Weights of a small mixture-of-experts language model, trained from scratch on English Wikipedia.
Training: a variant of SOAP for the experts, 312M tokens, 6878 steps.
Below are experts of layer 3 (counted from 0) of a mixture-of-experts language model. Rows are named router (the router's row for the expert), down (a neuron's output weights, with its number) and show model dimensions 160-239. Each number is 500 + 50 x the weight over its row's rms, rounded and kept within 0 to 999. Numbers have three digits each.
After each expert's rows: a language model's description of what the expert responds to. This comes from a sample of Wikipedia text that the model never trained on.

# expert 16
router:547544554450461508412419503505409499498413489539450573506538484495501435445532493470529383464451471497499429453474420506417541438449528440467566566495454466423491505399423504467516507469616581564461420567485473487570509504388548467408563487
down1:584541564499561463588535528393516434388504429524567485546456584515490451435537433593430422505447464496552464464522527456501491527515462460428466484450480527505563544611525454463506513447434553497585511479513460465479502450538493486509522486
down2:501586421457392550550516460487471435507559534435482537484544543431564521476518460534555452454514455423613619558540400490580523422460508455462511522484429592486434389452474489491577570513477528471480577493508431427499471461497513521486544495
down3:521515503457575393521450554533540436460517547514565488386508478500493458554478408493505449494487581448522432559558497489595551510466494483479614444522512523514443501526452465539532529526652540575498520496533419513584386559516436530513410469
down4:482449436461507526432429408516368580527538605502478541560490518554518574488529550514446387427567490510440519484516523449538486451463451476566461524456497432542431449505467441523511497551551517478509533495573493568487519459514418539455557585
down5:471446408564517481449529583533542557522400495463546453389486521500485428560536559497514534519529435437525465469492543509513445470553496576441407466385588569517498526453588547508514455425466498509532411517484414499437584503485514458522518527
down6:439548512538431530439495500453460469492508322441482524501457474625498458483490467518518442449462514564555502520510585453477522528536526469496432490500514569451540528477445503490464533428543548458373513497443485511503428546484457631528473487
down7:456471469502578509435471573516606502591596497490472485463567455430505435510443495494418555505497500515536461421485493422619456411434496498512495594566491445539455609502425539549470471508463396477559499468600593505465453534474510411475506463
down8:473529485478460441512464450503470481476454559509548511517437505420562540449484478394371505449477468551475506539455514512487573499423428550460475444507518521460477540442514531424529412544577469542473486588519388539411545473447530508519512508
Description: Country names and capitalized country codes, often in sports result tables inside parentheses or cells, such as USA, FRA, ITA, Canada.

# expert 9
router:555431479565468600530535521414459503525433407563557495574498453406470468516520509454517473522520414512496470427594472390422498494454532482500496540461533579448578472454441461457592460513531544515502484526475483465584588532453475495468519537
down0:392494537486444503393530541502442542457515525508454537478445503481512537544534579468417569454527429548514596424456501553518500516574489471479506502511441529472526498485503470435579469492484461474472510561504409566519495486389416484450488480
down1:572499436553496525489478433545548397447446578373560461595484425494558577511586524517520518466523523577467573485541526486423434443550438459554531579504471506495499564473446488530577487397371580483479464563543583485470413533540476510487451476
down2:556484444520417501543525548534543521551453515483484411557549524578446463448537484536552496574558505484478561409508531467422511526567522601402564566565591446538549535498489589531502486445461571423508420542522461472505387536565415565531464461
down3:487452487335527474633495496495430462484494522444513504403527442515622487442536444484563525505525421464535389455418433487523462519492594338541434470489580463479486478443466498447528485507484458528447538583510539388494481527483456492480528564
down4:457547452526450526422515494560423505506535535578376427500418556552500527434464485453498532434456497472400361548444478531523494435422537514443542522599415403571481485512537482471461475552485544590487466516477528505444412486460503459506541443
down5:508448544520408592513420453422618546510447502511489536573538482449454481436467546479576434550456506494566453425480479501480602570485550429539480520537488446558422549491505437443552513634532519537454561531494485568537541524464470529507580603
down6:445512508504420457528395507585446439516578473504574479478533529534445491590523587369437548426521437589576478564486516426500497462458469610445519593536475493494517474493437480495484469495543513376505474423439451574493506532529461524585564438
down7:416461519531527552562493530460573493516442466516546446525490570517487485474524580477425455530439522495445485499460526538477550502513542484534563565521474421480528468516588514467414527632511546555403506507436515508487613566553532554502406489
Description: Articles and quantifier words opening a noun phrase, such as a, an, this, one, most, any, first, same.

# expert 28
router:617518557532456581466483535496463623547536495561560512542604441482494509496513473503565461574444401475509362494484455486432537416393525465381565526481476501453618399426457533433499485471488523526448497513504387404492486484426502433450544526
down0:512518482525544405572509510502524528548512523490635511472544551530486470465517565540498414486442473563435384561464500515478463504560591557496581439565547518483563448451498482365479540542433652606551433519533542544474517581442500592566495491
down1:395588545595413500410456500452466435526514511457389590523509408451505473518531478503534470481432542419537551487560412592435425460492511466466518441445489487494484514472416500490482477484570573523500497526467558516488565583387517508496404524
down2:569535493554449549509537502454530528479500473491469522508583582546529470535621481545523478503389515498505474521488535558507451434472456516562458451519521446431492449510397510427332456499453549511499626436494437543503560498542443529350486522
down3:531460427447514454484498500513492495552541573437455588539489570530452484479470480508476527512522524476504402500486551488496494445420540437540506470563404552545450448478470541527544561452434458440420505564415557503443422516464572476570481544
down4:456443517498474561537523463448487434588555412494526563490467478488473529508488353504533714369478457545528578498542503501470456419514515434367486424457524522433477532475556486550509433474568431444512528503498435466479506488475527502494528541
down5:412586431531521460573453472472530463429521517476507596489435482581567599563539617485507413502445499479379490506521425594531517578532513537530602462553557519473544504496460465498459532445405514519551478531442524493580441545510490442506398401
down6:440380556536437467530478501417471497475455541611546527478417530433450555499523560457502521443437506466565424570464494518532531550378624466510528543597484468455495532505535428503499550515515522527591511474454560513485481498589479443498549516
down7:428516442548552537482444523539497481535454546458498445481567431519511471453481434509507528486445509454562487532528512527530536492558527514379467532523487510562579558473492510463522574573499399608572537451447608548571492491616479497444570503
Description: Newline tokens ending table rows, list items, headings and paragraphs, especially after a closing table pipe.

# expert 5
router:551498478558437500493466518498445578547475437511537533561541509464466449476479456420506361522489448438489386478561493414421558485513496466481560507539554483418546373439449528438517480434525571591477445548443530446581516501467531528491489531
down0:452501414507510498537540453418559573433459459420488494510523526493426522473401509529608507515490517484545481510521492545527525466490608457567604545545461518465451470536430453510506495516583462425484513545382516541397485466517497490492521500
down1:397476484511536443524572318489430448510455506408537474469518541477497489463484505381524469531521504394409553483484544525523559517475453513542543488496526389549525454557541471434359504485483551520521473445465572467497434470472459576467608493
down2:500444558447421497547459507501482482551573606541510482473508480641552469426452545469505474548497484443517546533462542525468531488531466448494460560540423515541433471442486528380577461509551505541517441492433517459465549547499438563382493524
down3:496446555536530537520430534469521516496561556556504552568505494484519544515416583468515505519449507474518561396561465531569462485459554528564476497514536445521480449519487568624510501562504538413572554422478490534526559492515487605519495653
down4:458471450503538496431491506389518513604555526480551482544500529492526582426483413466481479530419504432507593473439460484489536548512559445507540440440463496446500640501492624504485542480444470524516461629455528595555532498482550399460496553
down5:543421498403552468490496492428666520518529629468446457464588451554455459573473514473490457579432501507475432464471519567446486529536567523417458443489575460481488468493529492484481462596509477482440457469514532468396569467505599560438458408
down6:504497538503458492502486485471554420587478492567501470440547470499465446508543488446473542510537465583595402506438554518482583521413524507593547418493476372471441512524484531565530480520508465478401553593557483502590468491442586526572434500
down7:472508625521614456470513437526540545457500464501451607531495402428579609513508416490484506536532491494451604503491471568488500444550442538566514572546503477522494458493480512417479520400500530510527469409464474465495525370513515490551485462
Description: The articles the, The, a, an, usually after a preposition in running prose or list entries, such as of the, for the.

# expert 10
router:570520556548490491462509562428470622537441454517471548509468463379503506473494464468588482583469452452535344446473412493435542442445525483442546562516440556462607461435431427436498473491520585584470484511486490498471505438411524458466523521
down0:549539550481546496458440497420451617464488439621592511572498597534514640484516431526548507555507461480522491542543510538468508548479522561442536565484437491400514438523428460470475450462461534530445452451538539514558498481452395511492510560
down1:527525498494582595423470446426546549545468547462442567538566471501479482590487509556413404447522462538462532475517448468502512461490528443543496451563467424434574463495468521489518495570423546538618527493556577523489509577569372506529476494
down2:442462381530511628513468565467514468446368416498415523553594449579499506385460468534529528470502523502574581488489522497558564535474508425547472533519395460494485546450497576445496514489506473474459491484500576534536490509578577444476489557
down3:571555491425558556494568415605501478527488396461521571505488481407525412421506625483492573498488571522483542568567433447463510510554468494440510489544485511441525560542505486400589517508535558513504475443482464435462471502467549439532492473
down4:465523490532460491456574432532527502569465495500463498528454589517502458421464585513514552521507609504491436582535557585513515524533510468506563405555495457556485578521574545540469517496498516568561507558431558541514507617481438419401501547
down5:583469605500532413467534439564535445479456490463525493551510513478408537481555513469389507502511452465448457501457405530506526435493548571469586471491507538506468534437494566487641464527545521578580574497545532554517450477511445513527465557
down6:545562556477547598432528569455575562466364415452530486507553383472509482450546456424504431528534530481572456519487560469402536489442518559539442492528469491507499510393429511463509519484487466588500425502563548516507579524454456550588481434
down7:424515481487501526449486599536515495524607481558505407597628458487486466562510593609463585552524511416535590452495493475468484530394508509446423545554495444474517468583575539449480569516498516580484544480540576462498601517517527516356588478
Description: Periods ending sentences, plus closing parentheses, quotes, line breaks, and heading == marks that close a section title.

# expert 17
router:511498514518470520493494606525488532498485488537471599547491476516506500425487456493476512501477480471537457527484438502477496471422513408353526516526517402445553498440428523440515438402492548510513514571369436490479466460495589455395566545
down1:633477489424532501529539547484511576471476477493580462483389538445506539501443521432456460520585513507490540575577483473494584538486449441535493572458552576579428447463373476479484474503436463475590436544520393542500469479467427570542497476
down2:533564578519433463561506551506593427593562499514530397526506511511549441401483524483548493446528517528539458492488520523467486510503535373440562496477539485480525400495405523482485536562475524439429498530504427484450459406564508487564461526
down3:502505526497527459446479485439487559381531505448432546432479473515462562413510452509351447472459584541525409464561513458461563433470615595407493513560438507445552589536532483501425499462496478561575449521485555487548510500505524502438525523
down4:543561533506535534516446505537430473415556434391468481534470528560539516546441441638499469424534573525501519503463528470499470402477511457421508526435531468392504456498533535491402417535470527454564572493529532488457596462505444553438448473
down5:523477541509485531411508366537435430507607494422547424467436481510497507494619515370476440485503472555499443495497463491491553532450466536488531532477438533423497548511522471526506439541493534493562546497463443450549486489493485474505455467
down6:476537494530636523453545457556479511399471521542505541516483565549477480462465455536482512491500449566493612506487534534515540496495436455481555504528450510466571395522482475545475481494513474449530484579493536452414448497495512401412538479
down7:534381549542543579509528486445504571453424416593547536587481486595521551489453452478589534489540463544522453487477566521573515563426526425498487447535503566508387514482467510498526521498491477493492583476481528484549399481519591584468605540
down8:573423457517442449571413480509564576449499500510575559511527415494531478507421404476486463531422478515561432528549441492522429529503485464490480298627508522477553525583404518496560530481449528434562478598545553550504423480513482562498569559
Description: Final words of place, team and institution names, such as York, Valley, Street, Racing, -ville, often before table pipes.

# expert 7
router:539527531552465511503407571511482462531520481546554557533548437459483486439514488490535465531459474417575472483470373547431572494446565444445549488505512428451599473462494461484553420445540536636457491552495441502486502433523537521482605555
down0:453467512516571559537514497521425493440578489582503555493447566522504502521477650516498611427572517533455499451483489558511578432449554472515485485446527382500479535490482563424567471542492517521501666549389518513461558545456515446411523520
down1:490386430535486500520498483533559508482472550466529513513479495432625565584538434498449476539545558495491518485447514484458506551533563351441444505427530453479428478470503491450512437504469491537489482496475451522511569541538545477540490463
down2:437538571453500540543464547518473505344556478528463529534566505453465556448540464436487440528422485490459500504562483553512465456593424499587602429535470538470454539482522519516554527424370508569520445534519481432537505546561414472492345581
down3:392517585514477489493506570493508444460458502474523530387519523468462520436503531597567409525554561613494597509461527481534538494448601464511466518452540415436489457548523598585451527421417528451459556576473450478554559431416449468525474372
down4:523610453505505542556531421384547586408471442497515500551483498545481516485518615564543483509461484509572515521566511482536475507401469464588404479498532399482391530539471521529576473402586502542441483503455463515517492492482514590468444656
down5:413454543468487492490461562421519443518471527462568458512564425450565474558457440434498534512551513504434475530480520486565511481483526498500550423548519570640583442431495392503559463378508440515535442535484560530440561487553481482419498468
down6:485553489494486489465519459551419497462552547386459542483519413514567422457496455476490488437577464445452495569444492503440528472487492384382458512435485581477510503506481500527501478517456472493488505414467529476603446492481540563550454500
down7:498577529560621453491549453517486544457482522466439410500498498412537589448436510596766479474550516435550505452507511455521471536570499466558517477561450420510522509469546553475454428391541463500464478492510507570476516562524473515545524519
Description: Subject pronouns and relative words opening a clause, typically before a verb, such as he, it, they, who, which.

# expert 21
router:510510523545461557486457500448510575559442481573496558569525482468496481438522480480522477549410503471538495460492299517445579473402581433476527587456529441435506483453461449439528437455560595569445513506398506526474501410486599433467562568
down1:503406523472502504509438508505551512515524516499591487450419465428542478573434520559454559497516461575475489531490554487491525514431441575516500617452494465494485498487515519472537471537521447527497432466599542503496411534460454473532552500
down2:504534512467461520561521479525526386538565379498578554583506489555511471451568608535526479578536495571514556494530603495547574416525449430416509480622501527583563547483528427521576512529495529493487590428506607485512450478498522587538524490
down3:404582568436510522470506502344472504540611504557463436452531582611494515497447503513462554599490570488537462503505545464556533473523502399507452521448474495568371492528495477525471535517531557544558489370472536480496548333503483423509504478
down4:509592509498459603449439541526608521583592482541522570471452462455523452512511522600414549499544455468511538549397512528583540453553453512567533455485459439425508463433421477534499560543477565520483527574491550620462470526482428568485483563
down5:447483519587500451505504538514451485493431564490526437604601505502597507542479477449501524515642519570483475450452471485465493566497441407584458504508537557555413568459467513498541396443551447477610511523567492483472544455525501555546411476
down6:429621549517558572479516479477545444534488474500524518486479508511456511472581535579540529545463420586484412529570477548493474541476398498526527450502479465486484516545538477493525527528373592547484482439474455589437524541565437489409481461
down7:445556491574554460494427529423476392452499523542512452487458513543500481555525511575478663534537494532480429472498524499466513471520461467442538497536480504539562524381549431515512509469507457505555428489516517455388468551538491461524553471
down8:502439515520507531529426437490537623471474436455507459474477529575366500432580529485568569545588530487502577474570506519530566492594517459397462542452572555470525533550587490489451464526395529470490594529446475553505608599563481493442488490
Description: Common nouns naming the kind of thing after a name or modifier, such as film, album, series, school, festival, station.